python train.py --n_layer=17 --d_model=256 --n_experts=12 --experts_per_token=1 --d_expert=256 --d_shared_expert=0 --activation="swiglu" --moe_layers=[1, 2, 3, 4, 5, 6, 7, 8, 9, 10, 11, 12, 13, 14, 15, 16] --router_score="softmax" --normalize_top_k=false --routed_scale=3.33 --balance_loss=0.00323 --balance_bias=false --router_logit_norm=2.0 --init_std_router=0.0204 --lr_router=0.00033 --n_head=12 --n_kv_head=12 --head_dim=32 --vocab_size=19941 --norm="rmsnorm" --norm_place="out" --norm_eps=1e-06 --positions="rope" --rope_base=10000.0 --rope_fraction=1.0 --qk_norm=true --attn_scale=0.177 --tie_embeddings=false --parallel_block=false --init="uniform" --init_std_qkv=0.0389 --init_std_o=0.00545 --init_std_up=0.0389 --init_std_down=0.00403 --optimizer="soap_variant" --lr=0.0034 --lr_mult_qkv=0.4 --beta1=0.95 --beta2=0.99 --lr_head=0.0057 --warmup_steps=116 --schedule="wsd" --decay_fraction=0.646 --decay_shape="linear" --final_lr_fraction=0.0 --batch_tokens=32768 --seq_len=1024 --doc_mask=true --train_tokens=221800000 --steps=6769 --dataset="wikipedia_en"
Below are experts of layer 12 (counted from 0) of a mixture-of-experts language model. Rows are named router (the router's row for the expert), down (a neuron's output weights, with its number) and show model dimensions 0-255. Each number is 128 + 24 x the weight over its row's rms, rounded and kept within 0 to 255.
After each expert's rows: a language model's description of what the expert responds to. This comes from a sample of Wikipedia text that the model never trained on.

# expert 10
router [108 101  98 156 101 100 146 155 163 146 122 104 134 155  98 112 102 148 153 142 145 104 105 104 130 109 106 105 109 133 124 139 101  96 104 150 111 100 160 107 109 104 101 149  93 158 104 114 110 105 100 105  96 127 157 108  92 156 110 154 150 101 127 114 151 116 162  87 101  92 162 155 139  99 106 128 136 161 143 150 147 100 133 110 113  85 123 150 158 162 150 104 145  97 144  98 121 104 117 153  93 129 162  98 115 144 140 101 101  90 151 147 104 161 148 109 158 161 155 102 108 151 152 103 148 140 152  99 151 116 152 115 118 140 114 154 132 144 168 151 147  98 146  92  99 154 150 100 101  93 122 166  98 115 135 124 155 103 116 105 148 118 104 162 161  95  97 151 101  91 149 101 155 161  99 106 104  95 162 110 121 110 149  94 109 102 107 153 151 110  95 154 150 163 105 113 108 112  99 157 100  99  95 128 132 139 123 143 147 152  98 114 159 150 159 112  99  96 149 102 105 151 161 137 156 134  98 111 110 160 160 105 102 101 140 139  97 149 139 106 148 145 148 159 154 108 149 157 109 155 135 146 135 111 163 150]
down0 [116 170 125 118 122 106 168 141 117 134  65 125 141  94  66 145 125 120 141 124 124 127 126  92 133 104 146 151 132 135 108 112 184 154  85 109 172  94 105 114 128 140 146 197  68 151 139 153 140 107 134 141 103 120 104 125 146  99  81 148 113 126 115  98 106 139  88  91 130 167  85  92 156 124 105 137 138 135 100 112 106 131  98  91 123 138  90 118 134 140 126 128 126  96 103 121 119 178 128 134 161 114 126 140 122 134 129  88  95 130 144  95 120 164 126 112 139 143 135 123  90 113 101 144  97 142 105 125 100 126 126 133 127 138  97 169 112 129 144 155 148  83 105 158 171 163 120 105 143 120 135 155 139 160 145 148 188 123  87 171 126 124 158 122 111 155 181 150 124 119 136 158 131 122 144  78 158 162 117 148 154 173 108 116  82 115 107 104 126 122 177 140 139 145 123 102 112 138 123 126 115 133  87 144 117 139 116 149 124 130 143 173 120 106 164  95 121 101 135  83 114 145 105 134 135 105 139 160 142 138 151 121 125 107  91 146 133 143 141 133 117 140 144 174 139 163 103  76 132 114 114 114 127 140 104 108]
Nationality and institution adjectives. Adjectives of nationality or civic type, such as British, Indian, Soviet, Civil, United, often opening short biographical descriptions.

# expert 5
router [105 105  98 160  95 101 152 155 160 164 146 126 160 110 100  96  99 151 126 145 156 100 107 105 148 109 113 107 110 103 126 168 101 116 107 150 130 103 161 111 111 102 103 160 105 156 107 104 107 113  96  96 102 105 156 111 100 147 102 158 158 104 134  99 163 127 151 114 101 101 156 153 138  99 102 142 146 155 150 149 158  97 142 107  94 123 148 151 147 148 159 101 149 107 148 109 109 108 120 152 105 152 154 110 126 159 137 116 105 106 145 160  94 158 121 100 146 160 156 109  96 151 142  95 143 157 153  97 157 115 118 125 135 126 120 164 158 146 158 159 147 112 145 102 109 149 115 107  97 107 112 158 113 151 158 120 155 111  95 103 147 125 102 154 140 104 108 145 100 111 149 108 158 164  97 107 106 112 153 104  98 106 142 105  90  99 108 157 138 105  96 149 148 150 113 116 105 110 104 157 102  98  97  93 116 112 164 126 155 157  92 119 158 149 165 112 108  99 143  98 102 134 156 128 152 149 114 105  96 148 152 106 106  96 162 118 109 144 151 102 162 151 145 153 150  98 151 156 104 154 156 157 163 101 159 149]
down0 [135 139  97 112 100 123 123 133 129 136 126  79 115 109 126  66  48 143 103 128 146 146 119 142 108 119 135 123 137 142 128 166 143 103 125 148 126 109 123 108 115 142 154 134 120 139 105 111 129 129 128  88 127 143 122 128 116 122 104  92 170 171 145 139  56 134 119 158 151 164 127 124  91 130 138 141 130 104 145 138 122 110 122 160 182 147 127 133 171 135 131  68 115 120  93 117 145 123 148 169 158 168 112 153 103  99 144 148 153 129 139 164 144 127  85 134 125 177 103 138 121 138 170 120  95 132 124  69  69 120 103 103 130 115 112 123 198 176  99 118 121 145 157 163 133 130 128  97 125 129 177 117 105  64 112 108 143 110 117  85 169 152 121 131 178  92 150 126 138 162 134 137 122 106  83 144 116 155 134 124 146 128 136 116 129 122 120 109 138 126 142 118  98 142  95 123 145 121 103  78 136 167 142 144 153 145 137 109 107 155 101 133 128 127 152 106 130 118 113 144 118 143 102 159 173 136 131 136 141 136 171 141 141  84 129 113 143 132 130 118 118 146 139  89 116 129 133 133 136  71 146 132 112 138  86  86]
Word stems in prose. Prefixes and stems starting ordinary words in running prose, such as un, inter, con, sub, and function words like the, as, did.

# expert 0
router [ 92 104  96 144 105 107 148 159 151 156 137 102 144 105 112  99  95 157 154 143 151 105 105  99 157 131 110  96 102 113 117 155 103 114  94 154 124 118 156 101  98 108 109 163  94 136 109  99 106 100  96 105 105 113 161 118 103 144 111 159 141  93 123 101 163 121 152 102 104  95 152 158 141 104 105 104 153 161 153 149 160 101 138 101 108 107 136 161 162 160 158  93 157 110 151 105 118 107 126 157 100 165 159  99 104 145 158 102 100  99 152 155 104 144 141 100 153 147 153 103 103 152 134  94 160 149 149 101 158  96 118 121 114 142 119 154 142 132 161 146 142  87 139 102 102 149 142 104 106 109 110 151  97 131 144 138 163 112 128 123 143 127 109 156 149 102 109 133 102 106 143 107 153 153 104 108 110  95 152  99  90  94 155  99 109 105  99 157 157 108 105 167 164 153  95 125 106 102 107 159 100  98 105  97 104 149 148 142 150 155  98 113 155 140 147  98 100 107 137 102 110 136 159 152 146 136 100  96 103 147 160 100 109 100 145 124 124 150 151 117 146 149 152 147 160 107 148 146 104 152 143 145 152 103 163 159]
down0 [177 146 156 147  97 115 110 132 164  98 132 137 156 115 108 122 111 122 154 140 154 123 131  86 117 161 115 114  58 123 143 138 108 126 115 105 162 156 144  88  74 130 124 143 129  97 103 154 120 150 114 104 177  94 140 136 119 138 120 122 166 120 148 154  95 149 109 125  94 109 113 133  93 118 158 145  93 105 175 129 120 169 153 145 154 116  92 136 145 115 132 109 128 111 127  89 136 159 136 216 147 135 101 155 116 127 143 122 134 163 156 140  86 150 126  83 142 116 145 135 109 110 100  90 141 157 134 145 108 116 161 124  92  98 143 135  94 148 148 116 124 173 142 112  80  92 123 124  87 120 133 127 124 143 120 112 141 147 125 171 124 112 134 180 102 130 167 137 126 128 104 157 142  87 101 171 154 185 137 143 129 154 123 109 131 134 132 135 135  89 133 131 129 123 119 129 118 121 143 128  91 129 117  99 106  81  91 103 133 122 145  94 120 135 167 159 115 123 128 141 185 110 146 154 156 113 153 161 130 127 124  87 124 124 117 122  83 127 145 139 103 108 138 138 115 122 162 113  83 133 137  95 105 128  68 150]
Digits inside numbers. Individual digits in the middle or end of years, dates, codes and statistics, such as 19'8'2, 2'0'23, HLA-B2'7'.

# expert 8
router [105  95 102 159  93 101 157 155 150 146 108 102 140 108 101 108 107 156 135 144 150 103  98  99 151 126 112 109 101 104 128 105 108 112 108 156 145 108 144 100 109  97 112 161  93 149  96 132 122 106 103  99 106 107 147  91  91 157  94 150 164 111 113 112 142 127 161 104 104 112 152 148 136 102  94 120 139 153 135 147 156 100 129  99 109 107 145 148 151 159 148  97 163 103 148  96  93 106 115 151  97 153 163  97 152 151 133 122  98  96 155 148 104 160 134 115 155 154 160  97 105 158 137 100 159 132 156 106 161 105 143 132 138 143 110 156 144 130 161 148 154 116 145  91  98 156 147 105  99 105 126 159 100 134 147 146 155 100 117 110 157 127 113 156 163  95 103 137 102 112 152  94 153 163 102 114 113 104 145 103  99 106 154  99  95 104  93 154 147 104 106 157 151 143  93 110 108 104 107 150  99 107 101 106 110 139 150 144 153 146 108 117 163 143 152 110  98 110 146  98  99 137 158 137 137 150  87 116  97 139 159  91 100  95 161 108 125 159 154 115 161 148 148 144 147 109 150 159 114 157 155 154 158 103 147 160]
down0 [ 86 105 119 136 167 152 150  89 143 136 136 118 120 126 173 100 114 137  88 143 137 130 128  97 109 167 160 143 127  91 129 132 163  94 118 124 120  87 141 123 116 137  98  63 106 105 147 169 156 142 142  87 106 124 119 135 142 161 156 131 161 141 133 113 142 102 149 141 129  99 126 133  65 125 128 143 139 139 119 102 110 128 141 168 150 127 144 111 112 127 105 134 125 129 113 136 121  66 153 137 109 126 142  90 159 125 145 163 150  92  91 127 109 105 126 105 153 151 146 146 138 138 156 141 147  96 128 136  93 124 107 152 147 142 129 150 144  90 115 178 156 171 141 115 117 138 150  91  99 105 131 113 131 134  73  96  99 135 139 151 151 138 134  77 118 123 110 111 116 127 126 143 129 101 158 142 114 127 171 114 106 116 135 147 143 112 112  72 101 120 168  78 171  98 118 141  95 110 150 102 120 129 119 149 164 162 124 124 116 112 141 124 148 145 172 132 126  80 112 134 142 117 148 154 178  78 143 106  83 131 140 180 116 152 117 129 105 120 103  87 167 107 167 125 125 115 109 157 150 106 115 156 147 143 194 116]
Line breaks and table structure. Newlines, table pipes, row dividers and list dashes in tables and infoboxes, plus prose words like resulting, medical, -based.

# expert 9
router [113 107 105 151  97  92 162 150 159 152 101 148 141 130 107 100  96 161 139 136 154 116  98  98 147 111  98 102 111  98 121 127 101 103 116 156 114  95 149  96 104 101 105 143 102 152  92 111  99 102  94  95  96 117 160 145 119 145  97 154 150 109 144  92 139 129 160 114 133 118 149 158 133  94  93 119 153 144 155 148 148 101 159 101  97 113 153 157 159 146 145  96 154 104 149 100 114  98 138 144 108 149 158 106 147 153 150 107 111 102 152 154 107 160 145 125 145 160 157 105 103 153 149  96 162 155 154 100 150 100 116 148 146 144  90 159 131 144 152 163 143 113 155 104 101 154 160 105  99 101 134 143  93 126 147 139 157  92 112  98 143 151  98 161 144 100  98 142  94 111 156 110 148 152 111  94 103  98 172 111 127  97 150 102 105 102 107 156 156  95 103 151 158 153  95 103 121  98 109 147 100 110 109 125 125 125 147 156 159 152 107 108 147 162 153  96 112 105 127  99 108 140 149 140 124 150 120 107 103 141 156 109 107  94 159 144 112 145 147 109 139 163 163 152 158  97 150 158 111 137 147 163 130  93 149 141]
down0 [115 122 163 138 123  89 127 151 144 122 102 129 134 123 103 119 140 134 104 108 128  98 119 137  98 149 163 141 118 123 119 132  98 168 103 181 139 194 100 138 153 109 140 163  96  97 117 102 179  91 113 102 143 117 145 109 127 136 154  90 141 108 127 103 112 132 129 134 141 115 147 120 116 142 168  87 135 101 168 123  77 112 114 158 168 149 131 150 151 101 137  95 169  98 110 162 107 153 135 124 146 136 146 154 104 119 122  99  84 129  73 113 149 142 150 117 112 131 142 137 144 167  93 153 140 119 146 132 100 121 149 158  90 116 149 129 111 139 103 129 102 111 161  92  99 164 129 124 145 143 144 107 182 147 138 145 128 124 123 123 156  80 161 136 116 140 149  87 130 144 154 134  87  92 111 130 161 130 130 143 153 133 155 120 144 168 101 125 182 104 107 126 101 125 135 111 116 145 130 183 110 123 131  91 168 141 105 138 111 110 102 130 143 136  96  83 148 123 128 119  92 160 126 176 116 136  61 126  74 176 168  92  97 115 126 121 132 152 137 124 125 146 109  84 107 144 122  95 103 131 138 153 113 133 118 152]
Spaces before numbers. Bare spaces, opening parentheses and quotes right before a number or name, such as "(Japanese: ", "| 93", "(1828", Steve.

# expert 4
router [138 173 114  80 135 154 100 129 126 101 156  99 140 153 123 123 137 103 126 101  89 109 149 142 128 149 100 131 124 111 135 103 116 169 117 116 103 170 104 151 168 110 151 137 131 118 150 113 124 106 128 137 129 120 125 125 126  96 115  93 115 159 156 143  85 130  94 158 160 141  77 105 105 177 135 151 148 127 144 144 122 138 156 157 149 153 148 106  89 107  85 140 104 159  99 168 121 158 105 131 164 122  76 139 106 133 127 128 138 166  84 146 171 112  96 111  91 104 117 115 173  95 150 119 111 113 122 148  84 101 158 102 100 142 118 140 122 152  85 139 140 166 124 183 144  83 100 149 120 141 149 116 112 155  89 106 138 120 110 128 130 147 169 128 134 134 137 134 128 162 151 165 125  81 146 165 179 113 147 135 147 168 139 154 168 165 129 131 148 161 115  88  96 139 144 121 142 110 107  99 123 114 177 104 119 107  98  95 127 126 128 109 119 151  86 147 124 166 153 131 151 152 106  95 139 153 139 162 163 107 110 136 154 118 111 122  99 135 125 103 142  84  92 147 121 162 126 135 136  90 143 123 147 151 129 115]
down0 [181 100 118 127  90 124 105 137  80  76 142 121 137  81 131 135 122 162 129 104 138 152 135 163 100 168 146 109  84 155 122 123 167  98 119 120 114 126 143 113 143 154 120 118 122 129 111 115 122 140 162 124 123 148 140  84 125 181 122 131 142 136 139 115 122 131 117 104 133  98 144 107 146 106 131 127 131 143  93 131 129 147 171 190 121 111 107 115 146 116 103 114 122  98 130 127 107 111 175 107  84 152 162 134 131 107 104 116 163 117 165 118  85 133 108 144 113  94 107 110 130  99  95 111 122 110 159 150 144 158 157 163 203 139 118 106 141 149 111 155 142 106 136  94 165 122 111 110  99 134  96 136 155 152 134 147 145 152  85 157 170 111 118 113 132 175 124  97 154 142 121 122 121 148  98 124 141 104 106 119 123  68 187 141  56 130 154  77 156 153  86 158 115  97 123 111 116 124  91 171 123 178 122 110 106  89 137 133 129 114 145 126 129 128 133  90 110 105 128 153 127 117 171 166  84 110 115 142 145 108 130 113 123 111 121 115 153 104 144 117 138 101 122 121 121 132 136 140 148  83 135 133 158 116 134 116]
Name-initial consonant pieces. Capitalized first fragments of proper names, especially foreign surnames and places, such as St(oltman), Th(orgny), Lag(range), Kh(uraib).

# expert 6
router [112 101  99 159 111  95 157 147 151 145 131 154 153 143  94  95 109 151 125 139 163 104 106 103 147 120 104 106  91 114 123 153 113  96 112 162 117  90 149  94 100 112 109 152 101 161 105 100 109 105 110  98 107 126 163 163 111 152 107 150 165 107 121 118 158 116 149  99  93 105 160 162 127 100  95 104 149 151 132 146 153 108 144 109 105 116 141 159 152 151 157  94 157 106 155 107 114  99 115 157  99 158 164 108 118 153 154 128  94 109 152 156 103 163 143 111 162 151 154 102 102 140 149 101 156 143 152 100 155 110 108 131 140 167 124 152 149 152 148 154 163  96 145  96  99 150 131 108 101 105 129 148 110 133 156 110 153 113 111 120 160 128  95 161 149 109  96 135  97 122 144 103 156 148 107 109 112 102 151 106 126 104 140 104 101 100 101 164 131  97  95 146 147 158  96 132 108 112 110 163  95  93 100 110 126 140 157 144 159 159 108 121 140 160 151  99  95 108 132 112  96 155 149 129 137 130 129  91 101 150 152  97  97 104 165 142 118 149 139 113 156 150 160 151 150  92 161 157 106 155 156 145 153  91 149 150]
down0 [118 129 139  90  88 106  91 142 160 105 137 122 118 119 133 152 109 137 126  69 125 118  99 144  89 117 117 102  86 156 124 119 152 162  99 133 167 129 151 109 144 141 116 144 117 148  99 137 123 173 117 128 152 141 103 115  94 141 153 110 137 159 180 132 131 114 116 168  74 151 146 131 149  94 145  86 151  93 141 155 132  99 106 144 110 127 108 130 138 124 154 144 147 159  93 104 120 152 137 122 128 136 113 135 132 174 134 150 135 173 151 110  91 137 104 125 152 118 141 171 120 107 114 142 135  96 136 125 150 136 154 121 126 142 124 160 130 171 109  83 112 167 156 146 132 134 147 165 127 147 116 152 141 137 121 136 139 150 135 129 142 104 118  87  85 145 105 149 103 151 153  65 141 118 132  88 133 153 132 104 126 104 155  98 114  99 157 143 141 104 131 157 130 143 157 120 113 146 140  82 101 140  91 153 174 159 131 121 122 116 132  90 140 133 146 156  83 144 126 151 158 131 114 180 137  76 132  97 140  82 167 131 137 109 127 134  65 122 159 156 127 118 117  99  98 116 164  85 101 158 143  79 139 139  70 141]
Punctuation and cell separators. Commas, periods, closing parentheses and table pipes ending a phrase or cell, as in "present, and", "Danzig)", "44 | 5".

# expert 3
router [ 97 105 102 150 101  95 145 150 164 149 128 121 150  94 113 112  95 149 147 162 146 107 111  91 143 127 101 106  99  92 105 133  96  90 107 156 136 100 160 110  99 102 114 150  98 148 104 103  94 116 100 103 109  93 151 107  98 151 108 150 153 102 124  90 165 131 144  95 136 102 148 151 109 102 107 126 162 152 141 155 159 100 155 105 110 126 137 163 164 145 155 101 154 107 158  99 101 101 115 145  94 142 156 116 147 152 159 104 109 122 164 149 103 159 136 101 152 149 155  94  95 145 132  95 152 148 153  97 160 110 142 128 152 110 106 145 153 143 159 160 154 113 140  96  98 161 145  98  97 116 124 166  95 140 141 135 162 110 106 105 149 134 118 152 161 106 103 131 102 105 151 109 161 148  98  96 104 110 151 109 127 109 146  99 110 100 101 158 134 101  92 150 154 159 108 111 107  99 105 151  98 108  97 109 115 142 138 127 144 155 102 103 149 155 163  99  96 105 124 107  95 152 145 151 144 142 114 110 102 150 148  99 106  99 144 130 115 151 150 111 166 151 158 158 156 113 151 147 113 152 158 157 151 105 152 146]
down0 [ 83 127 152 152 132  96 158 119 159 131 146 152 125  95 121 123 130 129 111 144 130 140 166 155  71 130 116  79 117 114  87 111  87  89 129 137 144 121 105 154 131 155  91  88  99 112 123 109 110  84 103 126 119  76 138 116 134 146 135 128 183 160 103  73 128 136 123 114 138 106 110 117  96  87 127 123  67 204 116 106 125  92 120  96 153  90 130 114 109  89  90 192 174  99 142 113 111 126 145 161 106 103 151 142  98 111 130 163 139 103 145 169 115 113 134 145  89 144 129 134 127 125 103  82 137 123 131  92 100 132 113 112 101 135 140 116 129 131 148 134 136 159 161 187 137 103 108 176 115 123 136 141 137 133 127 154 110 116 156 134 138 142  94 152 132 134 134 101 125 115 111  96 121 144 113 149 137 147 125 150 148 111 131 113 131  79 117 125 142 143 107 162 132 116 134 134 148 123 153 139 145 102 155  91  85  99 154 116  75 137 137  74 100 153 124 130 113 132 110 137 153 161 103 147 127 127 111 158 125  97 144 147 125 106 112  95 103 103 148 132 103  92 149 115 158 144 143  99  94 125 144 129 127 168 147 138]
Place names and auxiliaries. Country and place names after "Location within", plus auxiliaries has, had, is and units like mi, ft before punctuation.

# expert 2
router [101 105 105 151 108  95 159 155 149 154 130 135 141 120  99 105  93 159 128 146 153  96 104 108 141 128 109 105 108 120 107 138 107 109 110 157 121 110 155 105 104 102 103 161  94 159 106 103 117 106 108  96  95 114 150 147 108 150 100 158 152  99 152 100 149 137 145 107 111 102 158 153 101  97 109  94 161 150 160 159 147  95 155 102 103 113 144 155 159 153 152 109 158  97 149 109  98  97 131 160  99 151 155 109 145 151 148 115  95 107 149 151 100 163 149  97 153 160 147 110  98 151 157  98 155 164 164 104 161 103 122 143 137 122 115 158 146 165 152 160 152 103 166  93 111 155 160 102 105 105 129 143 122 111 149 142 149 111 117  97 163 119 106 154 159 113  98 130 108 119 138  92 148 154  97 106 106 109 154 114  97 102 160 100 115 101  97 160 138  93  95 162 147 148 109 113  99 113 120 146  99 109 103 103 121 166 135 134 158 150 107 130 157 155 147 107 107 100 135 109  97 134 145 149 127 152 113 102 105 132 150 108  95 106 158 139 122 163 156  97 149 159 162 152 144 107 152 156 131 160 136 155 156 108 160 153]
down0 [105 151 133 143 126  72 111  90 141 137 116 142 141  81 170 130 128 142  61 102 106 125 130 126 113 122 129 100 137 123 114 101 128 134  79 164 122 144  78 125 170 116  78 133 107  78 126  76 140 125 122 126 128  81 168  98 112 149 101  85 103 116  98 125 140 156 161 112 119 109 146 141 114 157 104 153 122 155 131 124 142  95 152 155 114 128  93 162 156 155  80 124 132 114 155 109 123 162 157 163 136 130 136  84 154 111 125  75  95  75 160 169 113 151 116 160 145 139 118 140 139 114 126  95  86 136 149 111 125 126 158 115 149 138 157 139 122 167 152 135 122 102 152 129 127 129 155 142 120 159 139 163 144 104 130  96 124 117 117 122 112  76 118 111  95 162 143 114 115 123 121 133 101  90 141 125 142 107  82 117 122  82 110 135 104 135 135 139 124 130 112 102 158 126 130 107 144 124 129 101 137 121 158 121 119 117 113 146 131 124 127 135 130 142 118 166 155 148 127 150 139 173 155  84 171  90 121 134 144 143 174 156 136 109 147 144 101 120 169 170  94 109  97 111  98 132 145  77  96 133  93 111 161 135 156 137]
Name and title continuations. Later words inside proper names, titles and phrases, such as Business School, Rap Battle, North, Europe, and prepositions like in, on, to.

# expert 1
router [103 102  98 151  96 100 151 147 147 159 127 146 142 129 103 109 102 152 147 143 155 120  95  99 161 100 101 101  98 103 132 150  99 105 116 158 122  98 150  93 106 107  91 151  98 153  96 114 103 102 110 106 108 114 159  98  99 161  95 149 157 104 142 109 157 111 147 110 119 102 163 148 113  91 111 116 145 153 137 157 160 100 134 107  94 111 143 150 162 162 161 103 166  96 149 106 108 108 114 151  96 143 147 104 104 160 150 117 105 103 163 159 100 148 160 100 150 158 151  96 103 150 133 106 158 157 148 110 160 111 113 123 106 125 127 151 138 152 156 158 152  86 144  97 111 147 150 107  94 118 106 162 116 107 155 139 161 123 119 100 160 133  94 161 155 104 101 124 100 100 131 101 145 146 107 105 105 107 144 102 116 106 156  94  97  95 115 149 154 121 103 160 157 161 107 109 104 110 104 150 111 105  96  92 130 161 136 124 162 147 109 115 153 152 163  95 110 100 142  96 107 136 147 147 142 140 113  98 100 145 157 101  99  96 153 131 111 154 155 110 154 146 154 149 144  95 148 131 136 148 145 157 140 103 151 155]
down0 [124 114 136 107 134 138  60 129  94 124 113 137 135 142 143 148  91 127 142 152 113  85 123 130 148 112 122 140  77  85  80 128 150 121 112 114 189 146 132  82 166 143 108 107 133 146 185 140 136 107 135 162 112 102 177 169 171 140 125 158 151 142 101  82 153 174 154 155 127 121 131 129  95 133 131 131 105 135 130 147 149 107 137  74 109  90 104 105 145 131 170 145 136 158 135  83 123  97 115 119 112  99 144 126 158 105  98  86 121 115 132 156 109  96 154 146  95 128 133 142 132 180  90 136 151 105 128 132 168 168 106 127 116 131 127 117 127 114 132 127 134 108 127 159 110 118 152 158  99 125 138  95 176 146 120 106 118 124 123 125 147 150 122 156 153 122 143 144 136 145 119 130  87 160 106 104 129  98 131 137 129 117 142 119 116 155 144 121 155 129  68 192 151 123 127 109 149 157 109 104 121 123  94 116 109  99 131 152 129 128 115 123 139 100 104 148 116 142 105 120 108 101 129  75 123 146 116 110 105 108  95 103 133  85 115 101 121 104 126 114 139 106 146 110 152 109 142 158 175 141  81 142 133  75  66 138]
Sentence and cell openers. Words opening a sentence, clause or table cell, such as However, There, Born, located, served, and infobox fields like Surface.

# expert 7
router [109 108 101 149 107  96 161 158 159 140 148 126 146 131 102 104 107 150 119 158 149 107 103 102 149 108 115 104  99 101 143 137 108  93 111 153 137 111 162  97  96  97 107 160 107 153  97  97  98 107  95 103 112 100 150 128 103 163 110 161 160 104 122 108 162 127 149 111  94  98 149 159 121 105  97  98 162 147 148 160 152 105 154  95 100 116 141 155 155 145 158 110 157  95 150 113 123 107 119 161 107 158 151 109 112 162 145 118 101 113 164 146  99 154 141  93 146 151 155 108  96 149 140 106 156 145 155 107 150  99 139 137 118 155 116 145 153 142 155 155 143 114 138  99  97 151 153 106  99 108 121 145 104 125 130 142 159 106 108 104 159 125 100 149 147 106  94 133  96  95 142  96 162 154  93 106 105 115 143 103  93  92 147  96 100  95 108 145 140 101 101 147 150 156  96 127 108 103 111 155 107  97 105  92 108 158 132 140 155 152 100 125 149 150 153  98  97  93 126 100  99 147 153 147 149 154 118 103 111 139 148  94 113 104 146 127 122 161 131  98 152 157 145 148 154 109 161 146 129 158 164 162 154  92 152 155]
down0 [135 124 126 122 143 178 130 108 100  86  86 141  89 136 179 147 112 140 133 125 109 132 105 108 122 152  84 167  92 126 132 141 151 110 117  99 121 144 112 140 111 168  78 131 115 146  93 112 107 178 148 137 117 156 138 111 109 121 150 129 102 104 119 175 146 112 162  92 138 137 101 122  91  97 126 113 123 136 118 130 151 169  88 113 153 149 147 132 148 108 127 142 146  94 122 113 131 140 100 126 109 115 159 133 194 159 163 133 188 126 122 114 141 121 116 150  97 134 124 123 107 149 154 118 135 118 155 103 143 118 100 166  91  89 188 133 121  86 118 148 126 133 151 109 123  96 114 140 131 126 113 104 143 133 113 177 118 112 154 134 113 163 161 134 134 131 128 131 124 131 115  99 127 157 119  87 109 121 120 154 137 118 130 146 130 132 111  58  65 111 128 114 154 116 138  95  92 130 154 149  94 132 124 133 127 149 108 171 137 138 144 133  85 115 129 102  98 154 104 126 183 144  88 108 133 170  76 101 121 147 115 138 116 145 135 144 170 130  97 108 112 153 111 111 137 109 123 157 139 145  62 102  84 137 104  97]
Leading digits and connectives. First digits of numbers, durations and measurements, plus connectives like each, followed, could, and infobox field names like Area, Budget.